python train.py --n_experts=64 --experts_per_token=4 --hidden_act="geglu" --normalize_top_k=false --routed_scale=1.0 --balance_loss=0.000508 --router_noise=0.05 --init_std_router=0.0176 --vocab_size=8192 --tie_word_embeddings=false --beta1=0.95 --batch_tokens=[65536, 131072, 196608] --max_steps=7033
Below are experts of layer 12 (counted from 0) of a mixture-of-experts language model. Rows are named router (the router's row for the expert), gate (a neuron's input weights, with its number), up (a neuron's input weights, with its number) and show model dimensions 32-63. Each number is 128 + 24 x the weight over its row's rms, rounded and kept within 0 to 255.
Before each expert's rows: "comes after" lists some tokens at least twice as common just before its tokens as in all text. This comes from a sample of Wikipedia text that the model never trained on. Tokens count by the router's weight.

# expert 44
comes after: "\n\n", "\n", "==", "-", "|---|---|---|---", "==="
router [171 142 178 142 128 112  85 170 126 153 168 154 103 121 131 143 104 123 154 100 120 100 121 131 149 134 115  85 146 104 121 122]
gate0 [ 75 182 145 156 115 136 173 116 100 137 130 132 112 136 111 103 156  71  96 126 168 121 126 132 125 142 110 130 107 140 120 118]
up0 [139 166 147 108 150 128 163 140  99 112  56 128  80 107 181 104 155 102 194 147 172 100 107 152  94 141 167 118 130 150  96 136]
gate1 [101  93 138  96 175 112 107 122 111 166  94 161 130 105  99 110 112 117 122 135  74 106 117 119 117  98 121 106 135 125 134 158]
up1 [ 86 109 141  96 121 106 129 130 112 107 145 132 128 120 165 136 136 145 131 153 143 185  86 137 179 187  95 123 107 139  98 142]
gate2 [142 104  97 107 129 121 119 158 133 156 152 132 121  93 118 124 127 137  86 119 123 160 145 124 107 100 155 142 173 142 104 132]
up2 [133 103 101 141 121 179 116 153 149 137 136 116 118 120 120 214 178 151 107 132 134 101 142 128 141  64 115 106 102  89 129 146]
gate3 [130 127 130 124  99 132 107 131 138 125 111 128 132 109 132 104 134 166 139  53 135 152 165 127 106 154 147 112 146 103 110 132]
up3 [159 118 128 151 147  87 118 128 141 152  80 124 132 119 122  46 127 130 140 111 122 110 164 114 143 139 129 105 162  97 140 125]
gate4 [180 124 117 149 131 126 110 107 139 130  97 127 138 136  74 121 152 124 144 153 114  80 106 171 148 149 128  85 125 120  87 155]
up4 [133 121 116 128 138 122 127 124 128 154 108 112 176 113  70  96 183  95 149 128 150 110 135 139 109 151 166 145  99 111 103 147]
gate5 [176 131 135  98 127 149 152 133 115 161 109 107 131 162 132 145 125 118 103 140 126 126 104 139 184 130 125 148 176 121 144 135]
up5 [108 103 118 135 163 137 135 114 132 193 124 136  98 143 106 143  84 107 156 146 105 127 144 132 171 115  88 149  80 123 107 113]
gate6 [158 118 181 143 103 149 139 126 148 166  89 151 116 104 147 135 128 124 119 138 137  58 104 128 142 117 124 107 117 100 136  89]
up6 [106 143  96 106 142 110 129 115  60  76 165  92 144 163 100 130 143 135 123 113 120 153 117 177 118 119 144 156 126 160 115 151]
gate7 [129 156 143 143 110 126 116  77 112 112 164 103 125 127 139 114 184 139 152  63 124 116 137 182 134 128 129  88 118 109 119 115]
up7 [ 93 127 114 131 155 103 130 157 129  96 144 119 125 159 113 100 171 150 160  97 129  76  98 191  88 118 106 104 103 112  75 100]
gate8 [114  68 133 108 115 145  73 102 159 127 131 141 151 155 139 146 114 147  86 168 116 117 124 153 125 149 117 135 107 189 103 139]
up8 [119 132 116 120 176  95 124 187 161 141 138 121 146 142 129 116 115 134 124 140 139 157 150 122 118 134 110 108 109 152  90 104]
gate9 [145  86 153 148  81 170 143 110 106  83 145 140  93 176 166  80 128  94 132 154 142 128 129 130 120 174 117 113 133 136 129  74]
up9 [105 128 142 146 204  96 178  97 183 132 137 115 119 105 112 132  82 139 126 112 125 124 121 132 122 108 158 119 165  64 110 136]
gate10 [170 145 137 112 128 133 106 133 121 161 122 106  95 122 144 152 128  86 155 118 104 115 100 129 132 115 111 111 120 130 120  98]
up10 [140  97 148 129 138 101 142 137 183 139 126 113 106 147 146 131 134 139 128 142 128 130 106 115 122 114 112 138 104 113 157 146]
gate11 [164 138 155 135 156 174 155 128 140 127 136 126 110 130 158  92 142 123 103 126 108 114 140 109 117 127 146 101 132 108 133 113]
up11 [140 145 150  91 109 178 130 124 151 151 163 112 113 104 106 129 129 120 165 111 101 139 127 146 154 137 119  88 104 108 157 109]
gate12 [125 126 171 148  94 131 106 130 113 107 160 103 145 129 143 136 160 178 128 143  98 123 128 121 116 167 144 109 180  91 163 185]
up12 [114  99 118 132 145 149 103 110 136  98 106 109 130 147 159  88 102 131 116 159 126 130 125 145 140 148 143 143 104 138 132 126]
gate13 [136 145 106 139 102 108 135 117 162 136 131 125  87 112 132  70 104 166 140 106 170 118  89 110 170 118  56 107 119 132 148 146]
up13 [138 119 176 113 135 122 160 143 135 161 136 137  71 121 156  97 169 116 151 114  96 101 181 115 132 125 143 113  82 147 126 115]
gate14 [137 127 124 102 110 116 135 114 119 105 108 143 129 144 112 120 137 111 176 115  87 135 143 138 145 150 122 128 155 115 118 109]
up14 [117 150 108 142  82 145 145 119 144 154 150  96 105 117 120 158 148 172 123 101 133 183 124 154 103  85 170 102 136 149 148 134]
gate15 [106 157  78 127 160 110 138 151  80 120 125 169 126 146 146 145 137 144 131 120 173 122 160 134 130 137 129 139 132 136 117 163]
up15 [106 156 138 137  92 129 138 152 104 111  87 116 179 151 173  96 114 166  83  92 146 139 124 105 142 150 153 116 128 121 128 163]
gate16 [116 125 140 104 143  87 117 114 150 176 143 132  94 137 109 108 111 121 127 104 102 110 135 119  76 157 119  87 133 143  96 133]
up16 [147 114 161 147 137  87 113 167 141 141 133 134 194 154 127 152 109 153 161 155 162 134 137 122 120 106 132 128 126 112 118 154]
gate17 [122 131 127 149 118 136  97 107 124 165 147 119 106 160 136 139 132 102 106 121 151 139  80 112 105 124 134 148 158 116 135 172]
up17 [152 142 128 150 127 127 113 105 129 120 118 126 118 143 118 144 137 124 118 136 136 122 124 110  83 122 141  90 124 143 174 138]
gate18 [118 133 157 102 112 166  88 147 110 149 111 157 119 113 108 151 100  74 101  95 140 145  88 108 144 167 157 125 113 135 148 142]
up18 [130 114  74 117 152  71 101 126 140 140 154  80 117 103  95 106 128 104 158 112 155 192 137 136 135 111 135 119 136 110 152 156]
gate19 [100 130 161 101 121 141 116 123 115 164 131 157 143 154 133 137 119 151 168 111 142 111 149 125 115 156 114 160  90 153 158 130]
up19 [170 131 120 129  91 131  54  95 157 100 159  98  90 126 123 110 118 112 131 107 173 118 161 133 121 133 121 138 146  92 139 155]
gate20 [122 145 138 101 119 132 133 134 136 112 137 144  99 125 106 158 144 163 100 114 143  84 142 137 134 174 143 132 111 136 109 108]
up20 [156 152 155 128 109 128 131 148 108 111 177 181 143 126  98 104 139 153 146  75 171  71 115 127 142 168 145 129 139 159  76 132]
gate21 [144 138 117 137 148 125 134 138 120 140 140 113 157 127 131 144 104 111 153 132 115 114 115 133  92  96 150 131 101 154 146 146]
up21 [140 182 129 160 108 135 104  88 113 141 117 172 116 119  81 161 123 150 113 124 116 139 125 138 147 159 192 122 129 102 123 119]
gate22 [104 132 130 123 163 154 147 117 117 128 145 157 105 146 147 115  82 138 117 120 130 103  99 103 105 112 129  93 134 133 138 118]
up22 [135 158 104 123 128 152 135  96  81 142 110  67  96 141 104  79  94 149  98 133 133  98 101 108 125 135  95 145 101 113 176 137]
gate23 [148 130 108  83 111 121 108 124 105  85 153 120 128 157 132 154  93  94 118 147 135 103 120 157 108 156  93 102 137 127 135 111]
up23 [119 116 154  94 131 137  90 184 126 162 131 144 141 123 129 130 100  99 172  91 140 116 129 101 148 167 141 104 103 102 112 102]
gate24 [161 180 114 142 145 113  98 128 114 110 149 144 151 140 124 121 148 150  85 144 139 133 127  91 142 129 142 136 135 102 120  65]
up24 [149 127 136 114 182 131 121 138 112 207  89 112 101 178 106  95 145 101 147  98 109 127 120 135 113 110 168 108 132  96 137 100]
gate25 [149 147 157 102 119  85  95 128 112 157 148 173 119 125  96 127 114 112 139 149 106 116 145 113 113 135 138 110 146 111 117 135]
up25 [136 125 142 114 139  96 136 113 122 172 124 155 121 139 121 148 114 165 130 109 121 109  76 120 122 114 164 133 131 144 162 131]
gate26 [146 140 110 158 161 124 106 107 135 141 154 162 152 122 179 142  88 113 116 111 104 164 132 141 131 153 122  95 144 135 128 124]
up26 [168 126 153  86 112 131 165 169 126 112 114 161 108 133 133 115 119 131 144 136 107 114 106 142 101  45 153 146  94 113 151 132]
gate27 [142 114 118 139 106 115 143 135 118 121 182 178 132 140 147 130 149 110 140 106  92 121 147 152 131 126 147 123 154 137 109 123]
up27 [ 92 135  68 112 160 130 110 142 143 132 135 161 102 124  81 161 133 119 153 104 159 142 121 122 137 113 148 145 124 156 113 139]
gate28 [102 150 131 141 127 127 144 114 151 158  83 134 140 128 157 147 141 111 171  93  92 142 105 129 125 138 128 103 159 151 108  96]
up28 [153 145 167  85 140 123 144 114 103 119  90 146 162 161 108 134 140 139 131 131 119 169 137 134 130 132 120 138 125 196 105 157]
gate29 [146 134  94 123 133 133 151 106 141  89 122 136 127 126 138 128 130 159 186 100 130  91 138 125 116 135  99 118 145 153 124  72]
up29 [105 144 133 118 126 166  82 150 131 123 133 127 145 175 130 162 109 127 120 164 135 143 109 133 125 107 118 102 114 100 146 128]
gate30 [140 131 150 127 108 131 105 117 172 104 111 101 122  97 144 111 122 131 161 135 174  94 113 149 183 133 137 121 130 134 126  91]
up30 [124 136 132 131  96 124 108 142 169 119 112  96 111 115 132 111 120 118 166 130 109 183 146 135 137 172 124 134 109 104 135 133]
gate31 [ 94 116 144 107 109 116 147 127 126 121 145 138 112 149  84 110 128  96 159 100 176 143 137  84  95 111 117  80 121  80 167  86]
up31 [138 101 143  98 150 171 142 132 115  88  83 119 157 190 136 100 125 112  75 123 104 153  77 118  94 144 128 118  67 141  85 140]
gate32 [109  97  93 113 141 123 141 145 146 104 158 114 113  99 174 143  95 147 116 109 125 136  99  93 148 133 123 139 129 128 138 140]
up32 [115  99 127 138 133 124 152 127 185  89 131 159 129 119 135 106 164 124 110 126 111  91  65 162 130 140 101 129 114 116 161 149]

# expert 50
comes after: " | ", " ", "| ", ", ", " (", " in "
router [131 119 147 126 158 123  83 129 129 115 148 172 122  99 126 137  98 102 116  77 141 121 113 129 136 103 166 119 168 129 144 150]
gate0 [108 149 131 132 112 106 139 120 131 148 124 118 130 134 125 119 139 126 136 124  96 112 127 117 117 173 132 159  88 134 159 105]
up0 [114 121 159 122 110 124 100 121 134 120 142 180 127 139 111 114  95  98 140 107 103 108 158 144 124 159 117  96 124 116 138 120]
gate1 [117 143 168 125 119  94 145 122 133 143 191 148 135 137 118 145 122 141 152 108 145 154 138 109 185 128 111 129 112 120 137 112]
up1 [132 162 143 137 112 109 119 123 142 149 110 114 108 156 156  93 201 115 149 189 161 137 138 123  92 117 132 147 114 109 149 113]
gate2 [147 121 201  93 160 136 133  82 113 129 158  97 134 152 124 135 121 157 145 122 117 153 109  80 157 118 131 147 105 162 149  91]
up2 [165 173 143 123 165 115 124 132 102  92 179 140 152 153 139 125 121 117 169 172 150 141  91 118 124 116 120 127 117 151 154 119]
gate3 [152 126  94 135 145 127 126 132 163  89 151 127 133  86  93 128 146 103 136  89  91 169  92 102 171 166 149 116 152 131 113 150]
up3 [ 91  95  77  90 180 104 116 152 124  86 127 120 120 139 100 149 123 107 156 143 118 131 108  98  94  87 156 154 129 143 109 134]
gate4 [112 126 136 109 109 159 137 120 101  95 113  98 141 150 126 142 160 168 115 110 141 132 134 118 136 101 100 126 215  94 127 113]
up4 [133 155 113 119 107 144 163 107 140 115 120 134 158  96 147 141 111 151 116 108 165 129 104  85 169 106 129 135 170  94 115  96]
gate5 [ 89 146 153 119  85 121 133  92 115 127  85  90 138 108 123 122 113  86 186  95 148 119 116 143 100 134 101 101 102 110 142 101]
up5 [117 150 181  94 128 129 159 113 143 153 155 165 147 167 117 125 144 167 103 141 120  97 134 119 142 113  87 104 155 179 139 142]
gate6 [128  85 138 102 123 127 117 120 160 100 127 135 152  80 128 101 150 133 187 106 130  85 145 138 121 144 156 165 111 107 158 116]
up6 [ 99 100 127  91 118 131 131 145  86 121 125  92 161 126  70 114 155 118 128 138 160 145 125  80 115 142 161 120 142 103 146 134]
gate7 [102 132 135 128 125 113 146 127 164 147 161 122 118 126 133 157 120  99 119 123 121 125 118 146 125 142 145 119 154 104 135 118]
up7 [125 142  77 130 106 124  86 128 111 128 150 125 182 110 158 104 138 153 113 196 152 153 126 127 115 120 111 129 120 136 143 119]
gate8 [114 114 166 151 153  98 152 117 124 138 116 117 106  91 126 112 105 146 104 111 136 157 143 141 133 147 110 164  95 122 130 131]
up8 [120 103 181  94  76 133 106 134  82 123 104 110 112 114 117 151  77 168 137 110 145  96 142 103 132 138 114 124  94 144  92 153]
gate9 [104  84  83 127 157 109  90 124  97 177 146 149 106 129 142 105 102 129  95 125 117 127 119  71 175 141 137 112 125 156 142 134]
up9 [114 157 151 122 115 106 132 171 122 154  90 106 161  81 116 151 122 111 116 157 123 138 115 139 102  84 160 111 128 118 125  95]
gate10 [125 112 141 152 171 150 124 135 122  92 137 169 134 154 110 149 103 136 145 100 121 140 119 145 142  99 133 155 145  87 148  96]
up10 [126 150 130 118 138 192 100 129 124 127 106 128 131 164 107 107  71  93 153 103 120  96 141 105 141  92 100 149 138 113 136  91]
gate11 [141  99 176 130 153 118 120 144 122 154 149 151 149  91 143 156 125 131 137 179 135 102 132  99 180 138 117 104 169 188 104 143]
up11 [144 107 136 138 135 126  96 125  67 126 165 139 119  99 131 166 122 116 124 135 151 106 102 130 128 108 127  92 116 145 157 144]
gate12 [ 93 156 132 153 141  83 172  85 155 157  94 103 136  90 138 170  82 157 139 117 110 122 134 110 155 115 143 112 169 122  94  96]
up12 [121 108 143 108 147 103 141 130  94 125 160 131 149 132 115 110 118 140 149 122 126 121 115 135 141 123  92 111 141 131 113 145]
gate13 [109 160 148  91 155 118 156 109 133 126 112 204 141  84 166 105 124 133 134 120 114 122 150 155 156 141 123 157 136 108 164 131]
up13 [ 95 154 102  91 120 129 132 143 144 109 130 151 134 131 129 116 117 120 140 125 108  74 148 134  99 100 129 157 143 116 173 119]
gate14 [137 144 125 129 140 102 120 148 111  84 113 148 109 178 167 108 138 125 133 157 152 141 139 124  98 127 128 155 113 154 126 165]
up14 [111 126 151 137 180 124 124  87  91 140  97 133 140 137 100 108 137 133 159 102 124 150 163  92 141 105 147 133 108 110 110 112]
gate15 [128 203 122  97 176 128 121 157 109 126 109 126  97 115 129  95 120 118 118  98  69 100 100 141 131 134 197  98 143 123 133 138]
up15 [167 193 128 112 147 128 155 107 141 131 140 127 141 121 126 133 139 119 127 118 125 151 113 140 119 151 116 149 149  95 188 132]
gate16 [141 109 103 122 149 150 126 128 108 142  98 141 137 158 130 157 131 110 144 113  96 140 119 137 142 167 137 129  97 140 124 133]
up16 [124 129 139  76 131 107 161 112 115 113 119 129 136 125 117 159 103 130 168 120 163 159 141 135 144 188 141  77 121  97 114 121]
gate17 [123 144 155 106 159 140  81 125 127 136 154 124  79 127 102 127 127 125 143  94 114 126 109 149 127  79 136 114 101 193 124 123]
up17 [112  92 124 130 147 136 155 121 155 133 107 105 126 125 130 127 109 144 138 163 121 133 112 130 108 139 125 151 141 101 116 156]
gate18 [131 103 139 146 164 130  93 146  95 134  88  88 122 120 128 131 123 123 163 126 150 138 131 174 102 145 115  79 126 160 128 139]
up18 [124  80 145 166 121 153  91 148 119 137 113  80 113 111 121 169 137 141 133  78 153 175 121 159  90 144 167 112 132 133 130 132]
gate19 [121 103  94 120 125 145 126 141 126  90 112 104 133  81 103 146 139 126  91 103 145 115 122  86 132 111 109 183 115 116 135 189]
up19 [143 130 110 100 109 106  98 122 153 140 124 140 112 145 127  94  85  94 129 124 127 122 130 130 103 102 120  81 147 132 174 104]
gate20 [ 84 139 115 136 133  95  89 134  97 132 150 192 159 130 142 129 116 151 123 123 133 114 100  83 139 150 126 147 135 151 139 136]
up20 [163 132 145  74  94 108 140 133 153  80 145  90 110 140 158 156 138 124 149 138 162 123 149 124 161 137 133 101 104 106  91 144]
gate21 [126  80 118 127 138  96 142  95 177  94 159 120  76 126 104 141 135 119 149 102 156  74 130 147 147  89 122 110 155 134 147 147]
up21 [ 85  81 133  93 166 105  77 125 132 109 128 129 140 121 127 116 124 118 136 144 153 118  97 136 128  87 131 114 174 120 127 137]
gate22 [ 98  75 127 100 143 154 133 110 112 120 125 138  99 162 151 104 126 132 128 134 115 136 132  79  70  72 139 150 151 126 155  70]
up22 [146 129 117 129 183 166 141 106 166 130 134 124 133 133  92 141 171 135 179 104 121 116 113  81 130 108 133 107 154 144 124 126]
gate23 [103  73  97  98 100 134 130 151 117 138 123 137 145 158  86 148 121 126 125  90 148 121 124 114 110 130 138 120  98 154 109 107]
up23 [164 162 142 145 124  94 112 112 101 132 158 120 135 141 131 115 122 135 155 134 114 115 113 119 137 109 143 155 172 111 172 108]
gate24 [143 134 145 130 153 108 197 131 168 165 120 147 123 155 140 150 125 142 143 144 151 100 120  97 125 138 131 126 133 128 147 139]
up24 [170 109 134 125 135 131  95 146  98 153 127 169 164 124 144 122  62  92 123  98 136 123 138 122 122 128 185 133  90 119 152 140]
gate25 [138 114 113  98 157 103 119 110 124 135 146 133 129 149 102 213 140 117 127 124 123 115 133 167 181 125 142 125 116 142 126 148]
up25 [113 149 138 133 102 109 144 165 109  84 106 125 143 110 165 138 173 105 158 118 157 129 136 146 209 117  93 111 139 130 123  70]
gate26 [170  97 114 161 124 154 172 129 127 149 124 141 152 102  59 138 124  93 131 160 138 146  97 176 165 156 136 133 128 119 118 179]
up26 [103 140 156 138 153 117 118 168 135 129 117 117 128 129 156 117 143 173 131 144 132 139 180 156 142 149 133 134 114 149 122 115]
gate27 [ 91 117 145 132 146 148 124 105 100 135 132 104 121 138 117 123 161 140 139 117 111 145 136 135 147 144 135 104 141  90 131 118]
up27 [112 116 134 137 139 156  62 123 110 141 137  95 130 119  63 119 151 115 132 102 143 137 109 125 112 109 129 143  90  78 130 106]
gate28 [151 148 156 152 154 119 160 100 151 152 164 112  94 177 173 161  94 122 137  88 130 120 127 152 103 118 133 116 146 115 110 135]
up28 [167 152 151 148 110 132 163  87 108 110 141 100  84 169 136 128 135  49 107 112 112 105 112 113 131 146 149  95 146  95 109 154]
gate29 [121 138 130 135 146 141  93 160 162 126 142 133 148 136 127 150 110 110 131 133 145  77 145  99 103 119 115 155 114 131 119 178]
up29 [171 146 107 141 153 158  83 126 101 147  91 164 160 112 137 154 118 143 146 131 135 163 114 130 141 132 113 145 109 137 154 136]
gate30 [131 129 119 138 122 120  83 135 154 118 123 124 145  76 124 136 174 118 169 150 150 145  92 173 134 107 119 107 126 177 142 131]
up30 [146  82 110 145 146 127 116 138 144 123 119 137 155  97 143 119 214 122 146 132 143 153 107 151 172  99  88 123 141 160 136 129]
gate31 [107 106 103 149 151 124 135 100 122 102 135 141 108 168 106 131  75  83 126 128 144  96 122 122 135 116 131 116 105 115 135 110]
up31 [134 128 130 123 141 100 154  88 155 128 134 124  86 129  93 120 129 132 140  98 106 132 104 115 153 101 117 108 138 130 169 152]
gate32 [107 100 117 101 131 117 140 177 140 103 151 119 133  93 149 126 130  96 100 128 100 133  99 140 105 122 120  80 112 120 127  99]
up32 [150 152 107 132 121 133 111 115 122 167 118 119 143 135 107 156 156 174  85 122 123 140 116 145 163  81 167 111 102 103 124  75]

# expert 27
comes after: " | ", " ", " (", "| ", "; ", "–"
router [168 135 141 153 128 120  78 120 109 148 142 156 122 117 103 152 101 126 131 112 180  96 113 143 155 110 148 109 174 117 148 158]
gate0 [110 147 111 151 105  80 121 112 127 154 102 128 140 132 164  96 103 126 139 153 106 126 109 104  93 132 141 112 131  98 163 108]
up0 [164 115 142  70 148 124 161 149 146 123 160 126 110 133 106 126 153 156 122 112  74 125 122 136 162 126 113 174 118 156 124 111]
gate1 [129  96 113 135 104 118 107 189 114 166 130 153 102 106 149 119 145 148 140 103 137 108 120 133 101  88 140 149 140 117 130  98]
up1 [123 138 124 130 133  92 145 151 116  93 137 155  70 105 131  93 110 129 109 121 107 120 111 110 131 110  99 103 128 122 122  86]
gate2 [114 134 123  77  82  87 147  96  95 131 113 123 104 108 105 105 135 125 143 119 105 121 128 124 112 115 131 110 119 123 128 144]
up2 [154  98 141 154 168 155 142 151 110  94 156 161 159 117 119 156  96 151 119 136 184 118 129 146 112 109 144 157 119 104 161  83]
gate3 [135  95 171 101 148 107  99 131 122 124 161  86 101 145 117 122  93 154 137 124 154 117 125 113 143 115  79  96 147 185 130 127]
up3 [167  96 150 106 148  95 139 107 115 150 119  92 142 122 118 136  80 131 136 112 156  89 122 109 163 149  93 151 120 131 124 101]
gate4 [130 112 110 129 150 112 149  94 170 118 156 152 153 160 142  69  52  90 163 116 109 134 150 172 128 162 121 135 127 138 133  94]
up4 [104 136  94 134 127  77 134 160 135  85 145 154 154 127 125 138  78  73 128 156 121 129 147 120 136 126 162 166  99 103 121 139]
gate5 [152 104 144 129 163  94 133 105 146 101 105 148 121 133 113  90 144 119 116  85 115 115 117 114  82 138 120 155 150 145 107  98]
up5 [131 167 102 134 118 118 125 107 146 126  92 138 128  90 161 133 125 138 120 118 118 130 111 136 124 138 181 158 138 123 154 117]
gate6 [127 180 109 187 144 111 136 126 109 141  94 148 108 141 132 132  93 135 129 127 130 124 144 129 119 162 158 150 146 153 143  99]
up6 [132 111 135 128 127 132  94 123 175 138 118 131 149 142 128 126 112 153 103 138 153 142 104 128 104 145 166 139 140 181 156 114]
gate7 [134 127 126 140 118 141 120  91 106  92 157  85 142 181 145 136  86  97 158  76 136 115 133 137 124 136 136 115 102 110 112 127]
up7 [174 135 114 152 118 162 144 118  89 134 132 132 121 155 126 143 107 146 145  92 212 151 148 107 140 140 130 141 107 154 117 120]
gate8 [138 152 161  92 100 141 123 146  90 144 158  97 127 136 125 117 153 149 147 130 135 149 139 111  96 113 107 104 175  95 133 110]
up8 [109 163 132 110 168 126 155 135  88 163 131  81 114 134  99 157 117 144 122 158 184 144 147 132 107 128 121 124 122 129 146  80]
gate9 [160 102  99 169 128 148 161 125 133 116 120 145 149  95 100  73 150 108 147 141 155 171 124 131 174 152 150 154 133 132 106 138]
up9 [144 172 137 110 109 115  74  88 155  91 121 107 140 123 181 117 147 122  93 128 149 129 105 139  95 120 190 117 140  98 133 127]
gate10 [126 151 137 162 126 145 127  78 163  97 105 122 117 105 124 131 106 156 150 107 161 122 127 156 162 105 168 132 149 105 144  82]
up10 [112 138 175 108 170  94  98 124 168 150  80 144 126 141 109 103 121 111  90  86  82 128 198 141 161  84 158 149 125 133 135 145]
gate11 [149 131 103 163 122  99 143 121 127 150 128 110 128 131  93 159 155  88 163 102 137 146  99 114 163 111 127 131 159 123 126 125]
up11 [134 132 107 121 124 111 115 135 111 117 123 128 147 112 111 115 111 102 137 100 116 153 165 100 103 158 119 157 168 147 158 154]
gate12 [153 137 102  99 112  91 154 143 105 115 104 134 134 117 121 127 121 105 125 120 103 178 159 141 114 142  81 130 115 156 125 111]
up12 [113  93 137  90 116 129 109  99 103 125 126 107  93 106  99  96 152 132  98 149 115 147 111 103 178 121 111 144 154 131 187 141]
gate13 [ 96 150 150 107 106 161  90 153 134 158 141 173 103 128 144 139 109 135 121  90 133  81 101 118 101 137  79 141 138 132  85 156]
up13 [122 166 157 103 139 134 112 167 130 146 138 160  92 122 157 115 123  90 132 134 122  66 150 138 128 123 139 140 141 133 146 144]
gate14 [123 117 160 120 136 123 107 150 156 124 115 134 128 107 121 116 115 128 139 150 135 178 110 160 112 110 128 121 143 122 133 119]
up14 [161 147 128 140 135 134 101 100 109 116 151 144 141 108 141 101 138 175 108 129 109 123 163 103  91 143 177 121  77 170 140 162]
gate15 [123 130 164 120  94 127 123  98 135 117 144 105 116 128 143 115 150  88 131  89 156  82 179 147 187 140  83 140 128 155 136 118]
up15 [105 161 127 139 137 121 185 142 141 119 124 117 127 133 157 131 132 193 154 114 127 121 127 116 133 124 169 122  98 102 148 103]
gate16 [159 111 152 126 115 114 132 147 134 118 146 171  83 154 125 115 139 125 137 132 131 139 126 128 144 116 108 125 130 124 138  92]
up16 [152 136 112 148 121 172  95  98 121 128 140 118 139 111 171 170 134 113 152 132 145 119 136 158 143 151 124 153 151  90 144 149]
gate17 [ 66  83 145 138 123 158 101 107 118 140 156 139  94 115 147  93 109 109 125 160 140  87 160 172 164 110 129 151 166 151 139 136]
up17 [116 129 116 118 116 136 106 134 170 125 128 120 124  84 117  89 169  93  83 141 115 156 112 157 155 112 119 155  86 172 144  91]
gate18 [147 114 173 117  65 131  54  91 157 115 104  92 122 110 116 116 121  91 102 121 148 115 133  89 136 131 136 150 131 131 128 122]
up18 [119 127  87 163 100 176 123 177  86 131 135 164 106 150 160  96 123 167 135 155 125 116 150 154  97 125 110  87 121  66 102 143]
gate19 [159  69 100 141 151  97 106 110 142  90 187 128 167 110 116 136 139 141 161 157 129 146 139  86 139 102 142 116 151 107  80 128]
up19 [144 173 141 120 130 156 120 160 132 106 103 166 115 133 181  89 130 142  84 137 106 107 145 122 100 116 130 140 133  98 142 122]
gate20 [127  92 136  92 126 115 115 171 136 110 145 122 114 134  92 174 139 128 112 136  81 156  99  89 104 166 152 136  90  88 129 159]
up20 [130 157 139 146 115 153 162 104 145 160 109 154 170  48 171 145 125 136 149 120 127 127 133 145 165  98 130  94 138 166 110  85]
gate21 [160 125 131 130 128 132 161 101 146 155 111 104  80 120 128 137 151 112 132 100 103 122 121 122 120 102 137 110 200  53 168 121]
up21 [145 113 147 165 151 135 127 103 179 144 120 115 133 115 136 181 113 137 131 148 114 125 106 103 114 155 133  97 154 125 143 136]
gate22 [113  93 131 121 113 174 134  95 156 125 138 152 104 157 122 117 117  83 142 105 131 161 119 102 136 159 141 139  86 112 133 108]
up22 [157 158 123 149 175 160 113 149 113 127 116 124  87 107 112 148 118 130 127 142 135 137 113 147 159 128 150 148 131  51 123 132]
gate23 [ 90  95 136 105 125  80  52  72 198 106 116 137 139 148 119  81 168 158 120 146  90 118 161 132 140 106 145  81 126 194 165 149]
up23 [156 116 134 126 146 155 137  63 116 146 149 103  89 135 134 137 149 142 117 147 160 109 158 130 101 159 165 143 107 117  95  85]
gate24 [111  96 140 128 133 133 132 131 123  92 169 133 100 141 145  87 128 128  65 149 100 154 125 188 139  51 128 122 101 120 163 118]
up24 [135 144 110 123 138 140 110 121  63 166  83  90 101 112 111 179 167 113 139 106 132 123  72 134 145 146 123 118 105 141 112  89]
gate25 [154 144 115 130 166 141 111 128 148 170  76 142 129 104 109 142 124 113 149 115 136 147 120 182 125 112 138 118 157 104 120 107]
up25 [137 163 125 144 167 118 100 142 130 168 122 150 127 130 117 159 124 114 109 133 132 165 104 161 135 148 137 116 136 117 138 123]
gate26 [ 88 103 138 131 126 122 165 144  87 139 130 138 129 133 143 127  51 119 143 138 125 101 133 117 147 139 119 117 122 153 139 166]
up26 [135 122 114 161 109 131 190 120 135  88 153 117 132 144 151  96 158 114  96 108 176 146 128 101  96  95 125 137 140 131 158 121]
gate27 [138 136 190 163 174 133 107 127 131 160 139 145 123 130 135 112 176 138 115  88 138 133 133 153 115 103 133 126 150 135 138 132]
up27 [143 157 121 113 139 136 131 131 139 164 150 152  72 150 111 137  94 150 133 161 136 119 170 127 136 125  85 113 122 115 137 125]
gate28 [105 113 125 143  70  90 148 130  98 105 113 134 119 130 132 129  92 167 157 160 173 134 119 146 151 130 120 131  78 148 135 160]
up28 [102  95 156 126 100 113  66 142 126 101 106 110 147 133  90 128 119 143 103 151 137 114 110 148 121  96 124 125  82 137 117 122]
gate29 [118 123  75  94 115 131 151 130 120 110 162 155 124 126 104 167 128  89 106 119 136 108 132 152 131 105  96 116 143 158 148 153]
up29 [129 179 110 113 127 162 159 128  85  99 109 114 165 122 109 161 183  81 150 123 130  81 169 145 134 110  91 110 204 154 132 136]
gate30 [122  90 156 116 157 103 133 126 147 116  90 170 133 132 115  65 103  99 135 131 109 136 149 132 156 114 150  79 115  90 154 120]
up30 [125 111 137 151  94 101 140 107 130 123  89 105  92 124 167 142 136  96  92 145 120 131 148 130 126 155 159 163 144  90 146 129]
gate31 [159  71 139 115 102 100 125 144 165  96 149 158  98 118 149 131 153 124 126 128 123 143 171 150 134  59 127 146 162 180 132 162]
up31 [ 89 164 123 179 113 161  94 116 110 142 134 109 124 143 141 117 126 154 140 109 143 148 130 124 132 170 138  92 119 136 130 112]
gate32 [101 158 126 140 110 147 121 180 102 144 169 124 166 158 127 156 123 126 144 162 148 130 135 115 120 131 117 148 153 115 132 136]
up32 [138  69 108 112 113 111 160 109 123 133 118 131 111  93 115 119 135 137 150 137 126 153 166 148 124 138 178 133 145 123 131 130]